python train.py --num_hidden_layers=9 --hidden_size=192 --n_experts=32 --experts_per_token=2 --d_expert=160 --d_shared_expert=128 --hidden_act="swiglu" --moe_layers=[0, 1, 2, 3, 4, 5, 6, 7, 8] --router_score="softmax" --normalize_top_k=false --routed_scale=5.77 --balance_loss=0.00898 --balance_bias=false --init_std_router=0.0288 --lr_router=0.00114 --num_attention_heads=6 --num_key_value_heads=6 --head_dim=32 --vocab_size=4096 --norm="rmsnorm" --norm_place="pre" --norm_eps=1e-05 --positions="rope" --rope_theta=10000.0 --rope_fraction=1.0 --qk_norm=false --attn_scale=0.177 --tie_word_embeddings=false --parallel_block=false --init="normal" --init_std_qkv=0.0456 --init_std_o=0.0 --init_std_up=0.0456 --init_std_down=0.0 --optimizer="adamw" --learning_rate=0.00188 --beta1=0.9 --beta2=0.95 --weight_decay=0.15 --lr_head=0.0101 --warmup_steps=322 --schedule="wsd" --decay_fraction=1.0 --decay_shape="linear" --final_lr_fraction=0.0 --batch_tokens=[32768, 65536] --max_seq_len=512 --doc_mask=true --z_loss=0.0001 --train_tokens=271000000 --max_steps=5716 --dataset="wikipedia_en"
Below are experts of layer 5 (counted from 0) of a mixture-of-experts language model. Rows are named router (the router's row for the expert), gate (a neuron's input weights, with its number), up (a neuron's input weights, with its number), down (a neuron's output weights, with its number) and show model dimensions 0-191. Each number is 128 + 24 x the weight over its row's rms, rounded and kept within 0 to 255. Numbers have three digits each.
After each expert's rows: a language model's description of what the expert responds to; "comes after" lists some tokens at least twice as common just before its tokens as in all text. This comes from a sample of Wikipedia text that the model never trained on. Tokens count by the router's weight.

# expert 21
router:120117114123105110172136134140150154150140109162126124113073119150125149130121117101171116083116164088113116141122116116160163104106127148179093081120125111099126107099148143099128124122152115135132121140141125167086154119148146127111136077153146170137116109138127121130143112174123110156151143164157145088087118105103142171132083169121112077111121083091129101147140132114095166126129074126110172108097126121126147112146132111129126134117109137096142113149120131158175132165106124115114113124112132137152152090132149171113153151129092080111108178108114121088096151167088134114
gate0:131188117129147157122159136133138136131102134124147122190167125186108133139131092154186165116140124118115124172104157121107142133125132160103137150100140150149134168132142147131119166130123129130116127113160158133104113152096117175136175100118096138131196149166159057136072147124083155150111097085125140081127111110135116105168159124116135159133113105117132138131131131113168138129122115125122121081106081145114154195166130139131118146122141114130126152132092127126117113077080126129098090143131129154112113105152119132122127143105131120137123125103083123135151114136129128152
up0:157087157147120142138131107172178120087122118141095122126105118157122168137174123107124148138090106143117135131141139104154161128134115103138138131134092099111124127125123142147094127156136131172111116118153105123153149144091134088116114127078142136062075151147113146159148157132132154118120163150122073136137127147124129123158093116112094102118155171175095127106144106146167114089102127110104119141156151143096145096121137051119164165123142173090118107142145174164111117130120127130159120141133094110122114124105080154172094115112129139143159142100130120132105122107094128145
down0:123152123152197131100118124143076114084111149124162138127088104158144120120155138165131151103123146167116097111123127117131138147106131140156144116094118154138142072160130123088120099128177153101074113128125103077138095120114075121132138156149145094109108156123114173111141108167128116150145162201148112123125094108154189130150141143094110166091113174142126137141119125094138082127125116147150095101168126097142139129150114127125108097099147123124129100154136105130151152105141121130118134136112104157150132105123123151123142140106139182090120133117171119126129133091143119100
It responds to: Short inner word pieces
comes after: " g", " H", " h", " st", "h", "w"

# expert 0
router:176094131114108138149127150149141118111123137090159132151110115084133078147145123114142109122099162136177108138089059150120124115157096126137151146123158121145155122157085127093129119094130151126101145112107087143111131129114179127095099113115125102129148131171158137133123131137152147159177157133145153157161142112130117105153132113136084126117154177124137149130157128096091106147135133157138113144147153126122137159084081082138131116128153149102123191081114144142167134091134129147119129141147091142109170123144114098154134081146147110135117082142163122131107109119184140118
gate2:130127082101155093161161179125118149127097164141113143134095109120151123165150131141091087122171108106115106155154104082134147079128126119140153164073118071086140152131090134134117117134121091125118104114068117128133160139107139157110115148149127083143110082107157115138145159129144157089138121094127076173104126132125140148173094168100138107149147164135144112121109093092126161125103139136144145133139124139130118158136151142164110144114141117113123087151129118138144096128096140171172143089098133101124121093119133115152125162127163139129094115143111142118129099153149129113
up2:125180130141067110137117110127119116139146110120162112092137122151094098098096113111147131080134127134116180126101151134109148154145149110138127119127105143125129128114172146151089131090159121148163137135089156118095118106183140101103119117101142149118116141148154160110135127142110122183097082124154127111109096128136133140138142165122129137134154089128116143063130132155122124150121102162132140103132133118150118088097131135119186125104127143099137114165152067139083167134097086112144107173142143137103126161105099142132169092180132091127145162128114121140086142157152136114
down2:126108135140150128144080128116143127103104089061134098123143114125160099177142127130114141087137104102123115109099133147113149122109127124111115131124126172118093148142161126120159109124118119128151143127136137152126171158110141135096128115063111133159116145132065080110111130117116094122134110125138141169168146116126101123139127131095119115132099183189105113095097118146145150111109120149104142141122166104153137190110146117137109059110112126127123173120109067097100153109084127127137118109134070156133103151171101175137111126137150095106120130138107122125100137121133146106
It responds to: Infobox and table separators
comes after: "\n", ".", ")", ";", "\"", "-"

# expert 14
router:150121135116123106134130142137125148169117149084131145115137130112111176154102150145141121159108138122170131140156082107136120090145116185122153135150137153183107121143076145147144124106150126083137154154160129127152116138144143151130145177079085078143137106136112157138161150150140138113144158099094134164137131115102113132094187131140097134143128148132107113165077128104131108088112080115112154115111130126157149112155100119129113141140125142122099157142106132136145152124123135135085141104149100082146080178149177104108096152091133138086093145144130133086112128098131122104
gate1:182163146187129141106128109068146112106108135136144115136113162174085133147119113151158114157113098126119080143123128139125127125115135152142124128163126108149100129166109119123140133146095118120160133143138108095111095089114165093102154115109133122096142143129120127093129119124132140161056135146093153138131162106062133160150146096147145129100119157141089098131089155096149117092089112145117110164143102122118177109153165101105132117118139146106137170112129152134091101129084088159146192153108101115175140118128126115132117142118134114154147123123112146141136116146150167131
up1:145167130138111121123150124090118163087111124134151091191125105106140132101140141142137115153107139119125137132066151147162137110151103133162078102168136131178107093104114126123132140100106086129170152151120134111138141134119149125124146162140145091099183146114110072073042112153123153153144109120136144127115128120094115107133130100094127096107118102154110096087137123113149075136086138153145076147153107144125152143130103093115109154091133125094133140129094132132134170115123085119131134122115118156118128099133130149154109127104167130121126151147089125145166126115129146127
down1:154091153142124119115127139122142105119144126143131159172121105148114113162125181128142105140132140172133135140129155107124139109121149192128167122124154131130121171154122084150110162127146132122124164086120127090171112176181093122112083112129175135113157115129108103094149091133127129103085129154100142102145131121128117122123111131114143103148104115108123129086140127166101136181142158157137133097122142162126153163157127182141119098155114115073138088123124135122100126126106096095145116104147143077089140127109146157135097127070131134140123110120112066094149160153116145126
It responds to: Name pieces after capital
comes after: " P", " L", " C", " M", " E", " V"

# expert 10
router:161113110148089102141127183157110094128138125127136129184118164103131087132142093157150103140138102132143115105147128151111074123155103114141148091141097138157158148109115091093088140163124079137100137111125140120079111096166075075141115142147139099149122142098174124150112117127118147135104116140152101102142104141152152123104132102122149119094140194099124130148170147126087133125129139137131125108114166128147096118143104142141111123145126106138117156110097114109137129094101115087136198160154140126131132154152112105102123105153164138137144134154151107175115100142161162123
gate2:094160097150155124134122102091110124129114181117110103162097161125145107166130094129150100144152145139116169139106088108155138122108096140148153148154131135117165104152110134152133107129093130140164145133135139137110117149145150119126158032100141079117145087150153097135104106103102162120113084100112132080111140153118160123193126098144136151166128125154144141097117132095110097142114158138126109143110087117094102116098148156141131123150114118093146103131150144156129119191114171141144096150117147155120130117134148130108153181139111124130128135098122144114160130145095107148
up2:130134107169146076161080154105111144143123123143124100162175141114141110161141145153181111115080105138154127138125147150134130137136101152141126073149171170133195118133082136144112121118106132133119157123143148115106113134114139120131118106112151135124117132102144142115120108111156123133099123100067118137142094112117135130132165067101146138129095115135136134140166179139120113098130138120080110125125089163106096128159136147103115117151076155123124136148153079157121103142127109146174107165132112096171149147105118104110131158114095150093091152134124079077128135128117122145
down2:143121171162123119167124123175126101130134115123188154145125124161116158138135125167155109130148140123110121151151099076095130126126117087115149146078128107087142130111128132105116139123109142119107112104096102154163133101138085077150172084150135174140135129117146132102105139170128089163093097103151107127176178122149173107144161095134097146142117134140144119091111077106144129177128150155123113088103123109093142133129102109157090160099126152127098115153128126144121153139107100094097137127136092067139127126133142148116141135105134156110153154143126150140151136142105137162
It responds to: Line breaks in lists
comes after: "\n", "-", " in", "|", ")", " information"

# expert 7
router:178087084152125096133146158117094179154132123107148114174127124148168093155126142149134155148145117169111155121120080160098139152110108126118105110107168149159127140130098122096137132155151115144125122110112146147153183130109135112121131073118098114118145121129131125174091106092149136152138156101141070147164109099112135184133150122112133113135178151080126142125132129118104153142120188143112130094124141092115116151141119095132161130147148151131124109087120135085123088138121140111131118130142147147163139086147142122163128129176111095132137095169171156140125136124147164125
gate0:145136149097119113116124146125138146110173096125136072129108115137151117126115108159136145147102127165112136159141130155122103155100175154120114148092089123096127106159124168133117114108132138100129056129108130126104167119104188113135153140199129122155138139126133121100149132106142129119154118132142122113137125110094144118122125140132154136071142148098147123160110118131153098112109050155119146094133150099127118119144118161118189133109111176174120130107085115105121173120136098117175112107121162125144141082097132146093115158112148143153145128065122148133097107126136140116
up0:121117130156152145148136116155121099176139114128158121186135127126175171106133129114162108108121122170154110140119113131135135138094082168100103095122127120087127103122131118151126129110105085120139102126120137133158133108131161108135150076142171122121103156104125195108119113084139116133064098157093164138166069143110148109145101126119138150132155120121119130103113093063120165144115182142144139122090141121193120132105164121151125133136134135147139126074119102129127164136129118121124135129174147148140122095131115115121124127125077087095125159133108086110117124144112126129
down0:142082123082156136124112166087135118108153188108105128116123153110116155131128140117171172143148155083146127148158108098150145111097140110132081100129101162159130130134130109086109132098133101107153124126114107125126114165091119121184146141143099191127097119125129110118161098124150167126119131149105116103063113156154121139117108152154117120107111145140133156171144158155157106111162150167131136130131136165134086149136126156124135157139170133168123127111113107118136173120106109130119119145165121147149110134128107120100145147152138102116143122137069106138088190144143127078
It responds to: Name and word onsets
comes after: " in", " ", "-", " of", " (", "\\"

# expert 20
router:139158109121159118137138140057087155088191137097113147169107098114118116102117099122097136162167115125103107136138145150151063089141110127121154117147104106088144133107101087153132111114146111090159117142115151076134114116070118152078143142129148157153137131099114127134098130117137137151117123131131125149116139153079115166136153093122126121152112136113104179131121146127124116172137118152128114103128124124117120113086139117137137149142098110138151119112122117129142098114110121125180138079125115146106131140128116111123162118167077158190147124090175146164161132104133108106
gate1:107123126106155111098165152150109116138087108100113146120162132096166142163117110144114185131159099136113078113129178136134110129134153090136125140151101135104144157147144127137120124150121110111152138142116105138154114090155124155135125123109087176125120118104148094125157134158173120145105164154159162099082142100134133109120110121144136142138127120159113102117086059093139125132121117128111119146141106157116131148193144110130146116126110121139097150166142098140118139147086159118076098100092164140117102085146133106129098143120172149164142105099090186164149131111139149128
up1:132099119111131154175100153158123103140113180142112153137144171132147077134131139174158144108137142126154132204138102156115107137110147131139116093109149145126122128148147113134149142107084117123141101158122115131123106105121155100121145122111117123150135140144158155132092124144136145173133117121130167086108101099121126115182165140120135125117130135138141147106162141116163108081113123148118185146121148145103154117116170110152191141113143132154070081146118117114129113122145117120123134123123151142119133163167124126148091114163140108163122170099073185185105134109114104160
down1:155125131131120166120100120142115138127137133127107184148120098115110098141118133093124115152116140124122118152126131140138093131105209112090128118144104137127149121084136124106135137115139126092114106131136114072119156151105110147105114146194108147133138122124151104129167147127092100096138143182106151136123110095092170139126128135162144138159148119145166101177113115134138130126106155125089142119057119141124151130131131104115098133128184096188084132136097148148089171130171149104121135119171137170146143141150097120110106128149133109131087109166105096145149127133093164109
It responds to: Section heading markers
comes after: " =", "\n", "==", " ==", " (born", " life"

# expert 26
router:161100119161134097123142119131148133174135090105137125119144137138185112140058172178150154157139159107182122129103109147121123100149119155128103163158179168153106127151144137113103165095128088145144141157147160122148122166101113171154106121089067090092158146101151147135144108152127130146115129078104145163110146122109151119118144108114108132164123105146071137141126136122132114131112132141101138120123112157163126138133110124160123162117072106131087134107087131138114116129120130155108165153131123141146122162158147151101109134121117124101100123147093168101119110111121137105
gate0:121128101115136145139125069138137093112117093106137117160114155100146130129150160128129151121109109127136148152125139134140124124164082117094169113117128163084149165126177070108119129160120176104175144154111116156116095079130137166135118128146158122137157122130098138094107098078173139117123112150140168106150139129116102106142156069115143125068113126132130164082116128130123134118166143154124104168117112106158125123103116183101082146115155119140140133084198142123084108088150146129154144135140149146127150122130117132135139133129137145152139106137095082128135114144120146132
up0:127125118197113137155145156091146110136151142140181107135132148115145114140114078108102090112146110146127129138135165148149151072100100141164139115152111092111129108095149146168117137130126099129122103094128162153141130150122121122078126109143140149103104120128151137161163154134112115145151133098131103146120138149154151146128123176125090119168130158155133123133133154113141128107111116096100106120112146076169117093146134101108144138170118159142150114174104163115141167160114125070112142131125059125115127110100164176106106133070133106157116135091145181137139131136121132110
down0:132119121117159104111081150096128159154141124108150145150118148108157140113133115119135143087127157173108080164158156157114136125086154136117133119126170089094155106147162117105125184137179105137119131115141156151119063117126123132111142095122164127131133161146155155140124135116134114098117112148171118089121094152131105109142092127158135107168113127129149149125131105149134159115115114150113160175108159139110113170123116148114115120148166141123110151140170096064114171070144113146138074170119138144103129120136085147153133115129119131141150091153113130161131084114085117129
It responds to: Name pieces after capital
comes after: " N", " I", " U", " M", " O", " Al"

# expert 4
router:107117103142102100091122129115144120148099098132125086114170106108096180129129148114130147137129113147150140135166154117150106175102109116148121123122140205145163131135170107146125161150135126146133140110165113125137131152143126140124109097148174142130096100093125174142116071140113120144073097127116154099163148193122128125138165079098102129162079098159148134148145097169146094108132109140134142141151118103122103196179134155114154127134115094143121146111132134153085141134114150128100140107125103136144137115084127150131112162126159098140125104134105094118131110112154129135
gate1:155121163113110173121145120138154103128140123135132151127088127124141166117149127095117175127116142117104130155136138125150172113101166129089151130096091123134125152084128145136142108113141111155103131154140099133122105102123140115110081125125133127136113152152117136096168097125086131092149133139148162097109163120117137113114128160147147098156141107110112108125118178135088137136092115098122114096182129102098129146167136137118172196095137092192109152143123173151142115145080133134113106181134162104108152138168128135078154117139157150092131139089154147105135160142145149160
up1:139126135133114135144176139119161101154137111162097118138118099095134153120121144152128118105118181098121142117123146142163141110120078129125159124108101154062115148145133142168118127113131117139111132101156128121152111155095120134159135110113117137145121134131107120123146118126124157119077088159156146102094152153119129143158110133120165112108139139109112097126104113115099147151090169135183120130079146118154129131095155130117151160114144110204134110086140195163147120202096173125121151171098165122131114144161088154133161144094130140129132157103138138115144135113144121170
down1:144129163147108100122119114122120122127100167086115113153154123118103106177145144180094099130105149165134173117113100099118125154144078103136145100144105101148085125098101151123122158114120099091154118153136125182122141145100099156123109101170116102159170116125131118142130123119154142119105097163164121110109114127160166140158090134144144109070172143165075146113116115100113129112130147154075134116062111132112133117153136184115140121139107094087123107173111119109100117179119109126134138111128129140138150108114108110112140121131162122119126152104092140103150148133146149105
It responds to: Quantity words, table cells
comes after: "|", "\n", " in", " |", "-", " a"

# expert 8
router:094150141131121150096147140157144145099155117102099145152118139060175076164151117093138160136128133129119109121079123147133156097126142149128164154149149118137159132127141120084148112110109158150104110065113126114129127135139135151112133120149113095137151130146108125089129115155082103104131131160126131126137144108112146111180125096137121105175112180134118139137128135092093142147117114147085121131124125122145087143136102124138127119163114143075134155118128118098127158112078132118136141132087131150118148078173088095128114102137183127148108130144103163192115103096109151170
gate3:139125149151143160152119114135149126111109113121129153145115127135109134136120091123121159143153099118155102120088092133117163149149149111088152123129139110153113126141127135118140157117072131111124087100136133128133149194150131071136090134131123119109128133131137126143129128129127147109152099150086122087113127103135139066108087159177160085129184130099128168118141139143121164113159166173163105100113140125079135098084133118145127081148099145102099100129148139080151119167157114111153165115116139170167131124125113144143149148154120146080129157127107187126178124114141111128
up3:168159146121125158119142109105112125164178152111140101104082124151104175134127109137110150100113149119193137099183110129137068145151156184131164117169113087125159136129138133112139122116144146116130116147135128178150115102183095182115091177121126105158152137130135154136122147131109164134160153162152116106092135103100122166112110122121132155156107128105117149130127109106110151136093094094108162139143153167100088118145116137101104133138120098110104098139096096156087125124153124107151086133151139112105119158142142098109105084127129133116145121129150109141138128115134157121
down3:137133164175068115156125090119156127135149126120134141124079144115128102115116141142137123141129098107179096165126148122139116131161098096094101063162150110147140120146137167096136127110124147113203140123148113168148129131155141120157106164108129131136168138122131155126140099173096139163127125148170137117095151119119076164086128111151135165135138139111094160109116154120144160127123137137094125139142140138165097166136133154155073127120109107124100134110128083136103125129145111134137146143143113131129160144127128142070133159125143102105181127108063107096116107136136101128
It responds to: Structure and line starts
comes after: "\n", ".", "-", "\n ", "s.", ")"

# expert 31
router:135117100147134113155172138131170153153100151111108123104129080141100151164125127147157114102125165117162117108159097116160135127126091177120149118104135139126144134156131101121155154075148119106115138175142100120091165126150139120138156128073075104139140126170114120168163124126145111150153141141096149154112091123097143157102105086122126106105164119125124116133147116108125113092105123122127158110095076121148110133129056098102114141150112162125083148102111142146143136151096170114100113115153129090120100156136169139127120169088145117132086112128134157087115127125150152132
gate1:130139136145134140133124170077127113155167132117094117115104106176122135115178116129147052157136119176098118106129142117128109141123131149141129072103120125105158060114111128130121118126128130077160114131145151102142112175112116110135162086133148166137136136133085093130124137190080168111155138168156121111100157125127106141128094147192113124073098120111130129117142122136151134140123131171124085130140095112140128130129131135069111158108132120131149100133129171143144142098154138123123144142174121114140139136100114111143152125115113145143113146086143071130162150137116128146
up1:111086117109111099102132159140114081148121145162115120142085143133120129097082111104164091138118166148146146101112144073121163114101137127154123118091094068123198124054133109121120128115140170151109121132127164169171111177154121151126110131128140121145116110107095126106145113124161072161150134146125140131116132140130106119114126142153089138102129117065164124106157119096128130134127120110126104156131136138143140115105127121146159154139134122154110122119140139134143156145127136126132142096149136195111133114093145102141124114127224118141109144095132104139145141125105131140
down1:121108115116140128100124150119136132155113130194104145147142119120071146150111143126139109122145120148107103112120095134134097140123108168099119184137143147086109132171150160104110111077086129086141154111115166142138138077104140146116091107089100156142132122147153138142097124116114099079093099159139108152122115110123089147125134132075127122126138101134110118078138145130138105135110089131113122112164136130105124118097167104123137138136164160112113154134115122123180116123139102182160103170162122095151108100123072140136050135158107127142141094132153143110150137126136136106
It responds to: Early pieces of names
comes after: " B", " S", " ", " D", " G", " C"

# expert 28
router:135123160148105181095114116186105141120137135131143139121142111150122114195140120136157132095137090121130092126136139133092120161140139156102133122103142161165116180109176120146177133112146160118116147103160120167133082137094079130148141131129142134097138156160142112135146104102096163099149146142120100126125124097166124132136151141101115129135112105140123163163132147123122140161131124136079120123120138172108122171121162127109126055127130118115077103131105082085121140120117132138100136100144136140096159111111107108174107108113103164118138160123148140152132153091176175135
gate3:108132132139170130142122150117127101142138141113088119127142129085159108124128110123119113142109115149120165132140140124173107128128164117072077137159162124133111128166094167200115126143109098054117095103121139121141131130160176121108127125133135143116146103113136138130167116140081114099105115141116133136143124139141102129145163148164028114151112120131136160159127143130190135179128110147147144140175160147111124118131136138167148098101164157143118135098145116157123111126156095125139141091086135114090127105134110104136099149148118138133095139137113115106134123178152138111
up3:120097111124090147131179080141178109133117070128145105158135079131105114103131135146150126145132106164122086141097158085110133158173137146121131126077074131108118114122097138137109139181155115158119137113129146071100156150135111105119148148123113150135096148144105137128096120099166177138125140128124097100115122135120149079095119095136147125088151165132135146100106109117104129145117131067152134116134096103172123143138114087107125155180117078142138124119152109101143146101106159118133135127155137119136132141116144106128136117114135109184153108181108111156141134138113101137
down3:151118133079100145121128169148138131087127075101100114104085154099112119152115070134105130162115132113115152130135132161125109162152137124127101170165125124091151103129147158139141112133127141128115107122129151110142129117140173113176158117136121107122117135081094124087136136133149145179132152086164098097132141124169152140146098136139134151132058175146129140200119127138108137105105135148111154121171142105118168130118166115137155100152120131126102165103128142143131075119086125145116144102115180139143114134128121161145159105157083138142154115120104135159145139144161109156
It responds to: Election table row labels
comes after: " |", "|", " of", " Democratic", "%", " Party"

# expert 11
router:092139123119139112141096084102148118166111127105163113071142145163119130172100136124154140097138176119130130140149080136122123131105108134136135142106139115087128151116172114158117125135106162131139157150116090117106152121160145148167120113067106176104139117152098140113087127136153119110154130151123124160128090104109156082097105140106125120109157108138077089133137128088115140113180169156121121125071113139138117091130096126136117131133140155091107128105157143121150084163106120135147093124127154152091108128156144096106146164098107125128112114163114137098127117119101089077
gate2:166125173118152145098127115146094082155106153126173117122092084131130132129132147116143153139141135130143117106152114107131096148080147164108171151101098112129110147101129130123152152125128127079097129138120116132145145149129132163147136160113084102127116157128088082148144134120146129065139103088130157125106125136113120147094140074168160112095135120153153157123113149176107109121138135142143137156089137122138127076161090141119083093145126157119122109158122155127118123096096143092086115125155124091097096135142163096168118125142111156162139100102128080132134097090121156143
up2:117114124111081139099143140123112154137098116108150134166101111153088162086210081173155078137162120137120102111110130112125110099110157104170182125102089095128128092131118100152116152110143097130117148085156095145135127081114147152146150148104133116107133130105081138122142111114122135128139144184116149122157144138157117115160076149074124132133118115129138122130157119125114155125140151151109179086133121111135153100129136122104154130118121091133134132156171113134108162064096176156123142092136124126131108129103130111123173132139149128121130152140175136138129127106147118120
down2:143133128158120177132098151153181138142116125138067162149134120131142134148114104165123138135080136129146129101124136141116181113087107109163124139173153095145168132109131146169144126156151142083121125135119102178125098119137141086140139154143123111128166130126142137138082146128173152178146109155134191108108199159155165151125123154137185153111134151099111121105164119112114163155118161121128153146147153154096143118128096122144134145082143102117110112135129148129139139112133106105154115138101079100110093130133116107133129103137125103136141117101152145117123107116117115068
It responds to: Short-onset word pieces
comes after: " K", " b", " T", " t", " m", "b"

# expert 13
router:113145145102191145110148158160095137169157114115114150098115152110138126126103137091122118108140103152087136081148142129143103132100153104156165129148147105149115101173117093100143117149133119122134084116125141158139189145161145112124088114136120115100141105091121159131161128141156142127096122110121107107147098147129126119132123108134128110159144126121134100139113117159101187125148082105147178129114126154102166138133093107151135110080158142136133121163179089097135159146135122102101084116164114165100112100120140154099144084150084112129110106117137165105076129131132163135
gate1:099114147163165110102161142144125143142112119141147138117181140142155125124130136077162123116107119117169147141157119090186142133116149150146123115112144205132116106152093150115109143136130125108163121163159121144098133137124153153160127095111114100122164126115128120148133093153141137105101173136138097083149097167103148151147125090134141122123132103146166088109150116161102139100167094129124178142128117139123122118179073109103100111144126109148111140127150116112094114115119154144131143131153093137108103130115133144070169111076098153128140171142141137103094092152140146096
up1:109114103109102115142139116101093131123064158126146088154097118141113123127101163097112159146132125122133152134152097140129155156180149124142168125166139121110148126105144157135129134084178092167076098091117170098133172118148147122171153090155087137114101117125139073128097127157116138156101144123086183108134119092098146125164103148136103141137135160146119106142096145080118173123132082111099138112089114104141113125116107127126153150149119133144126147118137159135112119120103122116141156130130087106135106091136149108082128181114140165121131109109138150138125110155094141141
down1:153132113145143129171135175146138103169110154162135129117142114136114119121105136151126098128119090106135128108149171120141158127155127128152098086099132157134122156122110121149105154146135150120154152114144126182151105077141108099149112140144125112153134092102137120169173109110126129134143090114110094177143106137124062157065125150139146089086121124104142094139132120147109121131171148159161166090124114181091107171118130097148154079147115111145139111102133092112119080143109168136115172111120138133094119122135130143100107118094135152153148123135175107112153135165136129102
It responds to: Word after determiner
comes after: " the", " The", "The", " a", " an", " An"